{
  "n_layer": 9,
  "experts_per_token": 4,
  "d_shared_expert": 0,
  "init_std_router": 0.0185,
  "norm_eps": 1e-06,
  "tie_embeddings": "early",
  "steps": 11463
}
Below are experts of layer 5 (counted from 0) of a mixture-of-experts language model. Rows are named router (the router's row for the expert), down (a neuron's output weights, with its number) and show model dimensions 0-127. Each number is 128 + 32 x the weight over its row's rms, rounded and kept within 0 to 255. Numbers have three digits each.
Before each expert's rows: "comes before" lists some tokens at least twice as common just after its tokens as in all text. This comes from a sample of Wikipedia text that the model never trained on. Tokens count by the router's weight.

# expert 215
comes before: " |", "°", "%", "″", ".", "′"
router:123155150138097109115131106123164105205164106132158104135100113100148130090127099107192159138034175076152148114190137176130124139168209100134099119139144137152104101115126151147138114119133148140159059105104106076175177099179100139155153129129090171099181156140105136121126078164092054150119065121123138123140107124108096139101114118089151107084164080146085111037167096128132126102080
down0:099135171114152191120125152117131081119145111107146107129109155168075167130170140131178134085093184181137161100110132146137095106099130114141102105147099130116115078149090171107113133093117143156129144087107103105086127185162170138125158134057173181100155123092105173144113069143135085169118138130100087111090126180106088114201145169130133172037116134124123157174043188072114114123153
down1:077131116146138164066125172126143127180075110094125084137154179135118101125184145095153157141080176076095135095106136111144153102132160115127129098155108117143128143184148127072106131157137117104120140119090115102144115140152187153136076134130149155116100106085107091157085104106139111107134035213113146125184050020127090139131129147113142107169143131142084120138144090121137081100205
down2:090147111063193078140094149086142107170118165188090152194112151092132134183180171072175158105095099089074162094092127169148200113141139116147161112100108125064094133073087145117138068149137198164125132143149134122122162151103101127139168152164135132121111121101173146108131108134163159112119121140088102153103165108097091150103119100115176163072139086130116063093131133138077132113097
down3:101099129115134157104112167036126105166127080092151117223188137078083109103164123177111115179144134117118135140228115137113106110126099116142082081094152144107120102154075089119135148100085071199166139075124144156141169103096133170125150158111228106141142105092116138140116154128135106130127150139173178129155126118168125180146099115169095094133160105131115090157126111148151128168127
down4:080160112094103143133124092152135125131177166142200109126182091166190122119145074135105088114112149076132107106159191172110117090080132082088175096128133149111127104055095143122140185093138140103170121196155149091158123212149173118097178093135112155152168116109107125129167112165123129174101162146132121111181129123144112091147138152124128083086153175162124159114164187083192153119117
down5:119135151086131130098162109117117126182086199152182132198140157098127151124192114107158163150103116137127149075108125102133198120139101122116150130104151155124126090178079129153105059150095132100098118147127140068184176173085167122158101158080085120132073095095156130171082129178162139139139131115181120123091167100165145135079152147144116119124160080134134091067181098152131079150202
down6:170150020142106176150105145131118149139128168161157120125174172106165191164146188128201109113116122145070089130218140125105116100110074121116119188131134109158111116080140127132156121126182108102127082164182166138151084113110106110152169100103155123154119138171127127114153109154141085152121065092106131185129135131153121091105142172109111168171132125123100179145132128132093205109065
down7:115121120095184102155090108134154163128189101131174105126154150116167148126150113153103087092109142122151128196107135125096148171109100157139056064142125172117042133153157128121136136074148112105124149095065119160198083169113151024149111147076149167134114175131094144156126153109106113159124077147114117170163100140128073121106095178138169176086164113110125119092124153159136080106084
down8:121068131128137081114116101092073110141104118129151086075122148130149062152084140143079088181110177149143155147105145104099160175142104141110126145192158113144157056149201125069171138152138096181094133151147137126139150094159135138113154120125132128133139088069099080167165168119093118143093164157127122083206109065137138119105189103129091115104131162117107169135185143076138163198138
down9:085125166083138115125161191082098199133132117104121131120079121174161129124179102126117106093131138180120125155134194138117147087102134191069127125117138133130099123124095097134137123145119122080068135142146107105150138178127148125138167165147115165084142125174189110206175194089153206107088122162176114116137105133138186136132167110140151159150099147111108191124150170178199098098174
down10:106079137141121135121106128150100122086131142118104148132139130186130111154132102090115096065079121131113098136094160035147118073106093135110080115104138091115129126090104155152165069095148137074039149108119099129102095123116120185094129111089174146143115106091175162088116123076140120103135150092164089173138129138059130169157117052158104230115198135160148142158121100107162126124149
down11:126085094087152094117103062087143125138103139165144147123154159159092101115115158137120085123082084160112152136130135160132194073167130108089086094149190102122115057094115154113116103152141092064112111103127148148109119054088103117088081102121121083098108149162134165219125111092141103141106128160165161157085122095110117167172148084091173160122189150158158177120138136116081192084123

# expert 171
comes before: "|", "\n", "-", "==", "The", "==="
router:092169160153084093061133105117161122149135138096159116150114100136154101119124074084158185097083167120158146137169171122120050117086160141125120143136157153110145140091114108166129141086100159100147138124162126065125146148173137209135162182155066166098162105148084120093100076172180098063112149155147163134140103096116101189154104111084124109079147080117120093062176131127159112095125
down0:151125164137139148148160118114120073172133140066164172146111118159197128118198126173139098125124120153097093165157103102129154155152194106099145159129196125125151046136129120168108152154139119103169116154140135180160131163161090175085192127101148100099132048143099140187145117138144151106128055192133174181079152161135131139124122107124147115131151125169091174154070118146162075154135
down1:171099161120063136101068081106098114181129091068147101147121091109133138130127164147137160125141143139113145160123006135099143150083149125107104108119177110141119067137122162142126129115173136187141124155044154181139147128115077138114196184141111122160145151182145128133208145187124120164099097132159155120138152168126087137105112152147154081167097109166129093187159107150097105123137
down2:209115106114121099044078148104172165075094080132091138136131139120131174085104105151159130127121122156131155163161143062064109129078126121098153119116111117101198117147119172092161151131119109118101147089125037079136163120133128092160120137109138137160119130088148075127140127143097100131144149139034121114112147130151133092188136063093146117137133089114141186108076102175179110180139
down3:076148115079113143168123139119082106090165154113109133111140102114069142093124085168158097140130139121117124116074173164180150174145128125143103132078152083147185047077124113109150115153165139124113178087083186151142154086147162122110114131089090104086158106138115177108087081181141136130132148127145235116117155124102128054119124152157158111084115133103063173143113059131146108089117
down4:167138121154123127075109143085156130100146126085109148154190143116138143135130055133088140163124153093163172136133124135169120157077092151158139128135131034176173159142206133151099157140160134116123076111140096085069135124147104118128096141107109117129140143155064160155132147073134109158087118123206148159140135154049167124104044203112140158150165160127124174154192116122125117131095
down5:175095065099131150157158133118124143146081089108134073125124108165082114063111170152197152141121135151079129114136107192124183150154121134155071108130138124160133103138162154173143104104142084152057123111113196175099113088071063149140109150095153134159149095101120086150123092131124096139057116157125211143137157089135157108100169094119068122153111089093142129183131098103088124148165
down6:136102166071104133159115120141021131165178130105095104089153147105100093077128132102124170178173188133112140146104122166120110135163112088173115161162123073132094161097138136114119154118154091129130099162118170133103146137139061094104104092128157063223105124129173161132086140098150157150175159112117124112123171117078111128123098152091146142206081195099134090108107138126151127175097
down7:110166122095124107113165137153170120161107124071093084155125164062140121137114150207127122132166140112088118156086087131113134167133155147163164091147147154172174149110115093105172128143104113152162163120150062108147179126184144121165114133119127137178119187120174142077151141100105064142083116057085109143156188125099073112166086197073131187115126099145109185132160131118170084124145
down8:152199115127096150106136113139145128151117143123136129101175150157112135089176099110125101165116139018113147177107114108148160167176123121115152182121166128153104102144099146144159145132161124145143100170097125162061121115115193121162162108096125151146142182181110103177180045098074161176125134152115086086145143134093105187054112111140158105110098186130127110130127154161072135081174
down9:158171148106155124164124152161106116087109128111142114132121123126144150102133190076095099156107120085127130139073112102118095171172111146173120138059088069146101133105129097148117111134110193099155114142126185041118129150079113103109095086108153159212134197123088153127184093126067117211181115157121152077138079071099163163135077107105152113127180146096099108129136115126134144127125
down10:143132070168096199068170188094130081122153146119152144163081100149098159102150081169178115083084046107083101083099125128170156105177077105118128116154115146146071169160116102082135121181076174132077085134124147083154142115089163131101063115143139079129136129116128125163158089092131123157130141145070137067109126111177146126117132153151144113147136135118063120107151110080122143167140
down11:116188115166168115121095145062101159162118113168142087143201116141080137133080122130129155128101098155148158104189146097150091104197110065178093078128073123113080130192099150133148107138152117123190136105121126127148148090122177104101110139130082134103116156046087171174148156087034105187123126124182122155106137126110116154135106183168104156139178143098106107121147135143126131117141

# expert 77
comes before: " the", " a", " his", " her", " an", " their"
router:155245166152133114110109113142096119180143119091132072111094067085136095080101049145103146117131146102126187159185108145105090116135174114133100121200115115128109114075110158115188162098150078094103091103107087100109111097116123187176133173102101178112185112140148086093134105118140131097101107165143136189125116133154103175165122086117101076121149121128120127103147130120187099110113
down0:155110116111147190123140081110109153145228116141186127111147108132084158148095117163146083150134089134163125128124134174126180137096203100134144160108174087147083078140066155120157173082097085176140123112125184202138086127077170109175170164069155141142130126063146104138149073127147134148123092151133079129093117151193118120130127075160133073152119124148093112133143134137131086113138
down1:096114186150135143111161196126187106100087103100109158144151142082144135131128169110195181159062127073129128177125147085189139131137189133153069104096123100155104094155114065178149091145143185169111076123102133097187141109125171150120126132130104106130143105081095165088136125164088096128090119073132129164128109112111100182130143178111093118128137061062128109159088092121113119083117
down2:086123135089106153121110099153138150145076100162118112151159136166082114182157147120124130130131103127102119095078093139188095101219143177139135149139168151152124141134086109161099168119067167125194163150147111088151131131104124158167047086152135067184129084063146107110134104133102108132148133127140189111163125100175148112152113207160186118149137129081077150153155103174178140168144
down3:174094131167148147057117158162119108175182076137097110177163092162129088116130193100132113109095154150136165150182042075093128154135125176119186140112132149136119143106113207100129140106160088174128157141121074120184062127152143106148101136140088149136141104114186082146187127131107159084128105060106117114128150118131079107152122157125102078116196134113092137170098104115140084129143
down4:145152081123106106087124113114124136179149158116143047172136168063077137063125185171097127130114226134116140118113147095142034085161126099087160138124191174119114127109113119138109139181149117135173157065170114124147157152080111092130139104197115092094132135108140103137114190099161105156179164138145114095156150099096094129155086156141077132114098136113169118127159101109118094158136
down5:175168176106162140122147145155114118105064115162114061172129104079073126132065101157149132091122121105093165143088097148131099118111111095117210108118089116123138145134125155109168041105147127176102181112134071134172147144152121113190050145145156096144081144097207165080152171113111136156158147088149129083094153108136095095165148147118125107098109160090133143180112127105077122153107
down6:151124112155112194112076076065067135158169151132164129136106095134113071183139094126120063086111182189073168125127086174174180089117104155141089126091132114150097084062130133132141101136118127159156065130129149129102197133098107129198143133084089135109110104109090108119137116125177150116121181127163137107117112133083112136144132102135072162135176124078091148096156191136129145140172
down7:102101195126093169113184161121102121170070163125131180097093095134128113159100113111140142117187112148120121132152155048126199141122138092148105070112144118178132086110155154169136117137120128094099096143110134076183141132132174201113108141208116122143095133155093150167091184114121152117103112097195131147142056139191120171176130161085111146119080104124125121069122113161129129073101
down8:109144168137163115079161144151123072177159196135126106180121136094083116106197221094146189123151174155111132162104159104101100142129120169187098103093111095162159118133165097164135135127156152106117176123098120062195161076131161157134139173125100144118160100157126121126168199094088113111125130154160125140132129131124128155155142200129107144176083130092176079090100105113120118082162
down9:128086190129168178128180171102173132118165140136136131100115130166075136184117198133169134152143098106141108157179111123115117148148103122104150202162124161077165089142078106132195138167094156169183136136121144114104170132132147163136158136141142112140115128192104196215096150065116141152103049101122126146107187148153167151111142140141117118097132112154103092096154110123194080136141
down10:089140126123131104131130142166123115192149128120154056115119089173131183134169142083100129078103114163101187122155107086121147126157131176143090111110066099108025128132069156147086165126216142113116138130110113137087216191125122143111098114169126089111142134124176094137106153133107123166155151146173110060168087132087077124128116154144122140113077050107146156137124113146128127122161
down11:083111094175177121165072080128139125136119074119157130126168114202149170126110108117156131142148009142145100152123090043085083129134153069157123189143116166083147125153130144144100157146113095112150122161172113138078118165179070091076127125089136139121084125119137134089155126103139142125103130167117167150133165175131123132116154063166088132084083071159122112154134102143117085153149

# expert 222
comes before: " the", ".", ",", " in", ":", " of"
router:143169170179073105124129102141107141144140091087140124132137075130142123124117063075103190145127150116125190185143125159097112128113153153147077145118135155151143100123131149069125148114084146151161052118141096085135181100136138180141109174175124173146122151155119126101123149118103122151062142084145153149171152142135163149176085076082161042147230097128100138092143080144163150156120
down0:108125073090122090106126137148143064199115094113094139054152118090149149166149128116079139126114120153108073081164148116100122103097137123113152138130142104122042168075116111142115070101150158151108125068104158122168103127103142114138164150134057135104109115158130118101113110092169076127143120165147157114183079168085109131167140118151083121105163083085094171081196127094173072133065
down1:139102105184122192181210168137155118129125082168161169137102144138117091130114138210160152105103094137173130118103145144105081110112130142146143179101081156094152105176062161137162086151172114143132180106155175174085124127061120119075145148126043146143114076146122166157177082125139112121125074111123086087105148105094131150102155125104120089138117099131167119061162160093141135134123
down2:091078129082103114147121115146153187180125123099111150084116092144151109128135127108130058141127123087089092111089148116057140105094122093135140101101129070144146187149122094130117113137138070138094141177099097158129040148168119124061142156134122174163149113095109048111216113125091131112112114123107120112116103133131137130133176087190144172097108180108159205126110115154166169067126
down3:156204062167113124123132086084117220120184136188109136116146125134121153133146144139143147115100109106154197124190090124123132112108115109100172178196129145151124146131136118116119135177156145153160160073141105145133109150133128083178120100159160069109156100135145171133102168127130108178151132161151130114138129156084183110122068097107091127139059153078187106111153190150114078159193
down4:178133146162064070081100139041127119061107161167153071160111139068145127138151173074162134139087165145117145144137091094073136150168094180157156120105115113092089117159116079129142180091111121089150133136154098068110087174149154117122098088125145096147100179116188082115130155170157120168131101154116153099107103122156089136117135141139174123087098127104162168174134182084096118099157
down5:077112055178104158156112175154103140129179115098120135056162181152093060136161126125124107109129113123118104126103135084138123166108162144140173177095100114108138169137126084106176145174130095138119147123163097120096139122110098106127172148159105117073094140095139133166139138101067192112104166140135147086122104128075101096100132006121119155093146058128142085130136199153134110166161
down6:118081130106169129138098157089164166134094144097189130126146089123066068126136131137094147180153119085145125188125070138072140159135104128110179123111108144117152182151143106108149120090060105161198176127166061138104131159092172193098082128139106130130140056062083106129135147161048130091134162159105141145118163109138105077107117140120169118168113088127148124136152083099132104131177
down7:154141126123102124103082178057160126162090115135193142129089099110105070143082130097079152151149079172147113044163106156135082150131128149096093100139123118178187090101151130128073156077147153134173089163145101133173157113110113137145153148136158093109122146101076157135112125120138156142115167144144135091233083159141136174070076161150120138179083128111075106179145148158124137143117
down8:139136137129106132092159159087102092111136108111095108149088131110156171161165121064129179138089115132188159151147108096156153124082101171104137098119138078178126150174181109102157130146084177154129099101136157125182142084122116079136107088190116088111175135093138147056130129149147138086102119229097106121137102069172120180086167112133079147138130107165175163200103104134098105148093
down9:045114109196120078117143148126116166096150113148112149060117116159097146181128181130117128128155092085102121072100140121080142139084149074162150159122115169125110075124161188074124153098115104106072077134089140127085085143072121103112097138114083130187112147125178131116090146118168131108128155122130113122176091130163092096114160114118151059172054130114097125126098075075159082120094
down10:122121123104162143141145194065149173140081150159117156102164145128126194182107131104099097126130155098182106159159134125114132210163129128095187176151149149081162124149205128147087088115116155083125063100155113082100093103130156139057072190105139110143130115148119117106107125207119159137170155111154118164149154132110096082121127105115122112152095139149091181189159110090112185125120
down11:146115088083063136107106071071117137089147142139108110120135101124145135171114109161173107118173164118119121139160152174121147106201132100169102124136090068128072115134132162134107184162137087084141191102101156196108168141078106084153146148169081105089130137085146115137101130159154110221122106135106110124103099082111154154133155118085112137104040172097165174127149130112065135160103

# expert 158
comes before: "\n", " The", " |", " (", " and", " In"
router:127191136171060122091138105146115095164134123112146048125145123145089147114102124079130183136101144120082164129160136103107063139119164137142116131131153156217131100075078108115178101081150125161212071096073107060162105113176152145148153135131117161129164124110138127087120093118131115131067131102160146174154146123138091146183093126115066069117159143056157134128108123093141113108140
down0:225091110111187180095125125111168120096106061192148109083142043100122165111141123088201105149090180145107138098159138119164145144124132113104156107131189166164159061150096136079096133120123122180155140086111118147142153116099128126076144172066116075071149125182127145103155139158114125137120141084130130154139151183137109163153189131136129145137149121104147160163131064102125102148113
down1:130117158125138124165165154134092146158171113117165150140161204120079129142063112151104143120089104125107086117152050089124169160121085122090165107047112149150081127128083148092155124090140169139113056158140119108205135160135147145064140146162117150146097135115166164118168165119118081154106099108138160131114120114077171115150064087116144121101174128131084145217201104127114110149142
down2:099137159147147080084130137174124129147158140053167152155168170110111150158106152162169173168145162161140122195113145130174104157174079158162066092114153088114168136113115161165070172174113101109120186119132117110117131105157115147176127125175127147144115081163135176161109098131089090056066129147094111162130143103080090100115125170153087182159118204111166107109130107099094132098156
down3:136079153158169158098138144084124108146088210124089168180131132137122132069135114104194118170152143097181141132116133130113124118156159036075144102131108136164079150145059149123152230118124120118149130070128129152151134123092178125126091102074141153138137111131175147122111178132064117108142068139125103126175150168120153160064135121129128128139138075159068102157122108194163146136129
down4:148159098110156133127092090101118171110128177162152161140132117062146181147087091115128156130103169148154142134139133194168157116145126126143128173117201102066141113126158177122082065084115140076094156079132130096102139174115050109130111149101184170086128118162145119114106144158133165151122177157063106150126113116145176133116080091143096102075187185152129124123155145086054140145083
down5:110157134103122076148148179138087107114163145177175171118097144159090148171073192148117053108089103088114134097163094116053128134143076118168141122138171127140185161081106163118140098139107212129105119165134142128087129132116104086100113105130125160150094148124165136165131155161097034181120108120128145153113136118165132089132106110144101154117199142112089195175128086138160065132114
down6:100187113154090123073148186083124125141154119110150182214076135146092147098140093134143157155057145167136086193171137103147129133122104134168139166162163132148135126111129155127103097141140164136093137122130188095150155088165091113139136101164071074089098132165145144166119111157141117148102175139133111135160157159138131137089068101119110155158137136073113119107027070202117124080112
down7:152131160138135171147149146167113128173069119151082110125157145095136128112129098131164155126114074113125108132186168170077129112103191119150117115154159135159163079127135082109161096045060103117203182084153134137125125126111102129100115174092188176186158060091146095145119077150113143187140107188175158170126141149120105127104132115096062090137122111086129123098150100097117132162079
down8:097149073168136136116131187162151158149162086097132108165087096146214107125150097173175084140126109139108154141107166125118134157136060092097161117128120085132111093114070103132156104151163117111091137110151109126080153160145107137120167107212114120111150174069165112161223102122079146158161144144160171110111157101132079139061155158134145165136097113141134101098145112126152130035108
down9:096130137110166040080154082233131137145189109116109110139130093104093133084136168142095172124101086106148123158152116117093108133146139141139060140185076157068142168126173118127128118139115158084108218175131123142085109184102077136150152160165131143194133121151078134117090138103089111098183174120103167103130145116132163142097142127158108097147091104124150095154081126135151094111092
down10:118099121119063129197137094086173149147134121159190152118156170142076187183170124132097142108074142121066122104107105065136116073177092164098091162120148138184112164121152164128151127174105104117114138161111108120165139113141123110089153125158124064134102096157083112152141106125168137068141101088139034122081125131150098179107153083177100121093140180132121187113080093135153132129118
down11:087096166104115162099115154074084142150166185126173082148092176120165137114145104098111070129113114164129104086074091167161196113093163107094110097127135199125139165119131189124080109142121123112147176111115092143170154155120081131154161065112147092124146084094136080181103149134140193131163191108130124136155139147076142077119119116123146134184140114132154062192083127113186120132111

# expert 85
comes before: "1", "0", "2", "3", ";", "4"
router:133245182138111105095155101111082122204172168096147114125169103107144130088131121088143183159098140082120157135132103124113063108152200080123099131138099106136164105083079098121123156085104159146179132146116095113154151118109107189159202098130110142131150116136112150082136102156097102134126133113176162105115164106141126155108090128102117088116200093093139165092194161161133131089111
down0:121101162164155097164106159106169088138147163137112152098197120083130102157102121110122107109135076112166195135137121117192130113139053133185158118101160094185164123155158139134127119153116133082124082159122133133078131152130104117072143119157104072099089176118172113082168096134131106168076159119094138094149108174103124088144096147202072087167163111164146177139100145172142178118198
down1:119144159201160159044103147103143133163102137151159146124113126164139118066135082091101138118077210129138097115108139095100178100162162135124155165192111124096131040124185120168115145130112129147109142120107197115076154097150143119093140141117119119101184098094096123091113111103172107111095108189145127118181148125117143101111085092081155077136099104171134080052182139148132137146112
down2:182147101150125140119144095125107139124148143110149162091098124160147187165181163086160078133091095106125176093118106061096148156139115192129112152132103134172101092134095114189178140115150144099077099146142156097184139148166130128137142061156105124136143111126140198182188167171132104154118127096076082140124103141088119185125171125117181122078154087084120104074168131131092084071175
down3:122073119100108141159139156114141147147157097101148114097095096133097172129156099105106095099101076118135112119183100048156155118207168085183097130156109111143188088085142179127103131118126117111170135163108130128136068134132138108110168082152105165118102174182136136177126137179166131161128133123150121111070157127124098181145105106138118150105129135047126182146090138113111133063016
down4:154098091135159097080154180197153126121113141157122157137120131082148109159188125134175120121108146130148118167132128115136132067092112124132087150173120125122133143082181109124144105192070136105153113107115167131117109164094154123146147130121184169169126153186155182141171062152080177177106161148073100170209101091075104193159125124092087145110104071124122075096160124160113140114169
down5:103129164091075143143188214151094124136116100109140153118111151150138214125141193082152087079126102141134098095139125077105173085138103143131132167101183124121117170148131102140167217089099105095155090105148095096109165153146144090093116163081138132133143119173164119213120144170153114107071126086154165158133105131125149161135105127150094154138132121089155065165142112086077093152104
down6:131153117116158107172143117111151164052079105146110105085110128094143159172176171102098116066140161068123136161087102159140169194176109190111076107119121082152133167137122083129108089113156131065126122137118070147130136161115186129136159114126149147146101106132161162125059184155137086097085123127162102071151095080115112072129084139142123190105102146169119149130205116096088102115124
down7:176142134101108170105086126108126067070068138163085124094093141139118134142143147131133134146125138169121104203090083109130133105037162119163133116090135086123101110102148182088115131097073118188110094097146108139133122145100152134160087143154064128132107136205168114098118141174183141113160094112197098091086076191096137077129101120115109108123115110123149202147119134117176099169101
down8:120126084204118089140145172184226102107169059091123100173077109139158122172127133172134133090142164099123070059176158100183140114097092129099132121130144162133125181092111138123130150141142125135128118116152052085051115163135119132116111118141180140090160139125088092133149139212149144122061150165139111162094114089106106171181121165101122124155142109156112127094122128096127121122154
down9:113113119107135099140117161155146101092110165105174106148089102135107116022116147174127107134027113160087142074130170133140079119107149118080111151163099097148146149149106047126163084124124087116082116146123134087058094086153120121163193164139117121140098093093117149165098133112174165092137126187078090137141108100088164128117125184158149148089131152158112075102156089133110173094123
down10:129173140119108152111128105134140107137119146172055123082134121141220180152047113091134161125148154134056154134094112121133119098145133059209091165141132146148138138099078127157122140095126136128145115095111068103194083134118130159085103107141113116115097105135152109093154121155229102107090142080133152126115110126103121156153155175095071131171135124154100193171107143121178182102109
down11:162032072126125078116118080139137103150110146130102141121079151137131146097102107149157142103084153124156184131190167140151152141194152097146131108153160113108155137068149074110099105114118125126160113080127140122084157133092074111091099146108154099149124053169061107147113148138109129157118116046117050134144126079155162112135097137166082051135097157149187153129129124154173160137153

# expert 31
comes before: " |", ";", ")", "%", "–", " ("
router:153190204126099042147168080089162121147162140095145086124140062070131135122126127083169188161118157105139147150160069134086108142121167156125108093138165135170115082079112122123145130094143138166184105119098097069173162127152116165140182125128096157136167153157121172085129102149102123104107091118176162128157110123117123169148105100062117078092171103130089138086191123143166101115111
down0:174133177177079106100125140111124139141042050163158167094150116128086124107105065088106105118123102163122142158103166136098087110144128116124172096186138127127093093124097064107152172151131093138138041115162117098076166190115091184100128124177123131154120125130085118122124178160122153178152201131187092151107136116156078140138166156121136146120125095094076117137091180128141095135126
down1:167161124115141135145120148066112148170077116107194128119129122105145083109105080194141141180102132108128151228137079166173137095152115096130135126101116150073073102122109144113130095159123124161093143104105121150139169158090078206115113125158154140121130060133117099109173069094144083141063131115083084127139144162148123132136148075076049136117140141129088084084136082147119125182126
down2:086103148082098113133165124104127072101171144124099088110061110102146085101095109136127056170120145130139145157132107151080104085179131145120141124161131085170077110156138142118106131161170066127134125143121140135163121167163142209180139105139155121176094060079089086120138052143102181083140110202087139152148147116133185175121103092106156106132126156127112133138124153111166109176202
down3:116147157171142113117097105092139079137168111149187140168149152132101144153145139168117100111159124132159159027156131157093101096170128096161073152066091128120137129098104158154161116161165159173143146154206159067138156084119194162147096135130128136157122136158141125172216121150162136134134067116138130094107151120134105081086156201113129125105181122154093158116184145115165181099153
down4:133181074110142073192117128171083151131121140168107152089122087098119137132097093143144123209105136097107157075181099110112126134120204175112124131159144070112113117113088182159184111120153175148087094121071119146113130140154114121157097168184149092121103102158107111133142137173066120169108102119162187189120088120163213125153110165131136138088120111131110094113116063157146096121169
down5:169140121153148200205112133180130159140164139137132108167148139169160145102154109153073101113163104113115195168110103056119168113102149174086125153151122078180064140120140104111186130136112091068074134183122152156104144092113119177125153112171180102191079110144185166127138152075125108180115128145116109118177136103107175100122090137102165158129107146106111118134110150109073162093093
down6:164070125079116140115123114153093129086139166113174091099187139159101137107139164160139140178178126114088092184096095107146119145159149122086142203147109122132135103118178162163152136108180157178122153110131157085171115166058113104136078148120161113144123085068145078100133113052103164142155149141088130061154164125163115135112149094164118104080109181119165162130102153119145210107086
down7:128153133138162152201190115117090127027128152150108123084126093108176159143071129143123127134071147130113101138085127135140114132175140166113123157096122087173126052153085159079098109198158138161123149112096098138133151110152130127154163097071096114107039105068111089148133173209146137122120100151146157128166157116150096170157154060133146111131138130124126122152078110068127150156135
down8:132128103141148153087152101099098124135180089111109107105159126158129160197161138145156126158033056116120115045110126123140047130065101102147096082148128136105140163124108061127180126092070127111098082136218101167113131148114127147172136132110142116106144121164107163088087110138102106126094156130120082112097111127110147104104102196125100170105113126125105078185180129103074138154118
down9:135113138164129137138109160161110137132085062151174120139140104132105107078143151131131118121097122182215141119154084143081088107116116135108181163142142139114173141177088127119133153172119159134138118182095183142121164127167128172097097152120162084155109155036174156200095126120122113208091104078063116147121126124108110132171159147128112068104128063084162149150188102160174127103135
down10:113121144091112130127093176119113089126138119109141163179141173157107117112129041159105107168164116146118162098080183203099125106051093197095147065107121120128100104156127087109181152141177109074086114118100116120149152092150084149135130103174122112134137165063172160113157120087124116142146157131131109138133116087110102122141095160131146136100115141098132138176065227092195170110141
down11:148130094170124129079101153163100149134186115118147118151116159127140077069111092141134175138105091103146135168073158167164128129156084134106174168108108176123151109104124134170178111107149152133146235160136160100147127142096092170114154094116169133085100142114084142134100135081136116081147156048128119094163126175063102105195106103103189138169088172153160116125159144102071087102132

# expert 53
comes before: "\n", " player", "-", ".", "ist", " team"
router:144203186143096029124145082076145104142163178111150086129132109082120144085097131065148185167116168097141171156141062143131118134126152140115115101161178135169135112072121088134135178080129128134159136119113094089164147142156121165146192128092126167137165162174138161089139109140138122081094098132161145120179129128150111176181095084084138076102159105134088139085178099143150102121116
down0:097143114101087115134105165077112162161132083132148104113127082154173095148109116135122071119118093103105112103096133122112176117089171113128114127150124169061182135197127101122128113096168096197152085135063229072130122109079129081181106135062153118119107175121168094143075158139155108194086152126135120163116112176129092089136142109067160134115084141146132113127100115124147100095180
down1:189146155119144153144111114188130137221146177062135149145053134128141146173176110137161105149099093124165120137099166188148128091098072130126142089124136089120083121115170160126058083119105164111111144178124126138175119105193087121107090115136160109112190160203163143170175134117160158079120089126170135129119126152144116103074133168084154133109112103161072093080123136146154137137119
down2:112163128163177167146147132133121169131157113081162176116126165123068122116129120180204146154159138126161105121096128157138177116130129125089172124090172126092159092148050180118135089149157124142166186129077129129094154175125116078081136165100161109161150095115145112180194114175142108220165096179166178141133122109110117106111104146116152113162130130071074093108066095134117084138115
down3:077144134133096071105094130066184142179141149123132143170104176152137133191163170111142128174127138107173217094144129099103082154123093154167113120171160174161143124107119083169086088104097228089157119122121100155190170120132129125113135103169139118075095122149111121114142129120151140116145126107119110073105123097067130183094083129134116117122162154140109070162109106146105051098095
down4:101105073157144087119103128128128125099128130099140129110127082097110136084136092094068109128121127215052024170076062124154174131150111143176185123099105183150136156136184172130109147118083098080110154123153135148100150123126099129133132180146107128095165142145098165095132088121153161103127198111120140093124114070096188170141186134084148142121128163166135080126105136116169105120101
down5:110136118151106158149185121169136127109159094132068087121113107157124157087086126122133187074116142097176131187083142115074125135148141171119067089142139117100104116099161158077137067166190146119086141125160170154154091163180130126112111125103130137137073111167154157168172119127184129075095123158119194148120164167125088108144109174137098154091087056106086137119100170184169184148131
down6:122156118115099179136116156092137173141096131140116095085091169136091122145174127107102097135220133152115135163113150116148170169174108191122095151118120143084123102110165098122119096127116090126119088114057170093150134160115143130115099157080200173153159097151147111142112074133122184087135151147152084097181038190166087162187108132094119147068157164084109160128143154104147161150106
down7:132190138096120133172098119118113121086085135127105133114144087133179176155105197124163122182104186141117048152152133134157112092139091151174182096104120134122112176154105128155103064119164112167144127075073121184133108103140140176106170151121139114165106106118131084124084115134167127154102089063166147185059117083142107173159164115094113201096122118144109112134185159130110173155167
down8:080152089120143091141072153104124093116157104097052119128123135120131123074110158157133192096121153143153128118136081092157130189126138113039143116150133207129151214095189108122126115120117135129119174172092193159106154127095152179115105147159138146144127115057117122141152135075116157129105185113116129148138106130097090129121124145084150177159139095080102100080157127134189113095207
down9:093087100162065150101097172122110125131134164130108121136164173126158148112100122157206124165154160101109109149143165138131140115175132103167146107137141111134101123142118139152192154127161144085133110111135081126168135068061136030089138169145179172198110097124103141198107173139111069085071197130107097154117073104147073123126127134078121164086106149125112163187105114137138131117109
down10:134160096131067101116123174176110064133110093129121066112159144130105144135103140160136131120072086146115069141123113145129169160146126092176100126142126109130125143085092178109178097111106059114089118130073126146111099090130150114131133106093087155089158137044158095095117063209116059127145090114081131078158131095144063063133132105146068113158171137117137140172121138163160089147109
down11:078107155137146154078147134162128134157149057103171165109147158096111118091107117116125064068102116108124160102115107181130128086087153166097088146120070113113159091121081203137116149193151130166116157121113142139146093100136183075132166176144098102121130083127169131174126143083162144172140161130051172133140137130128136115082164197182100131148195107106107152094090133138092099168081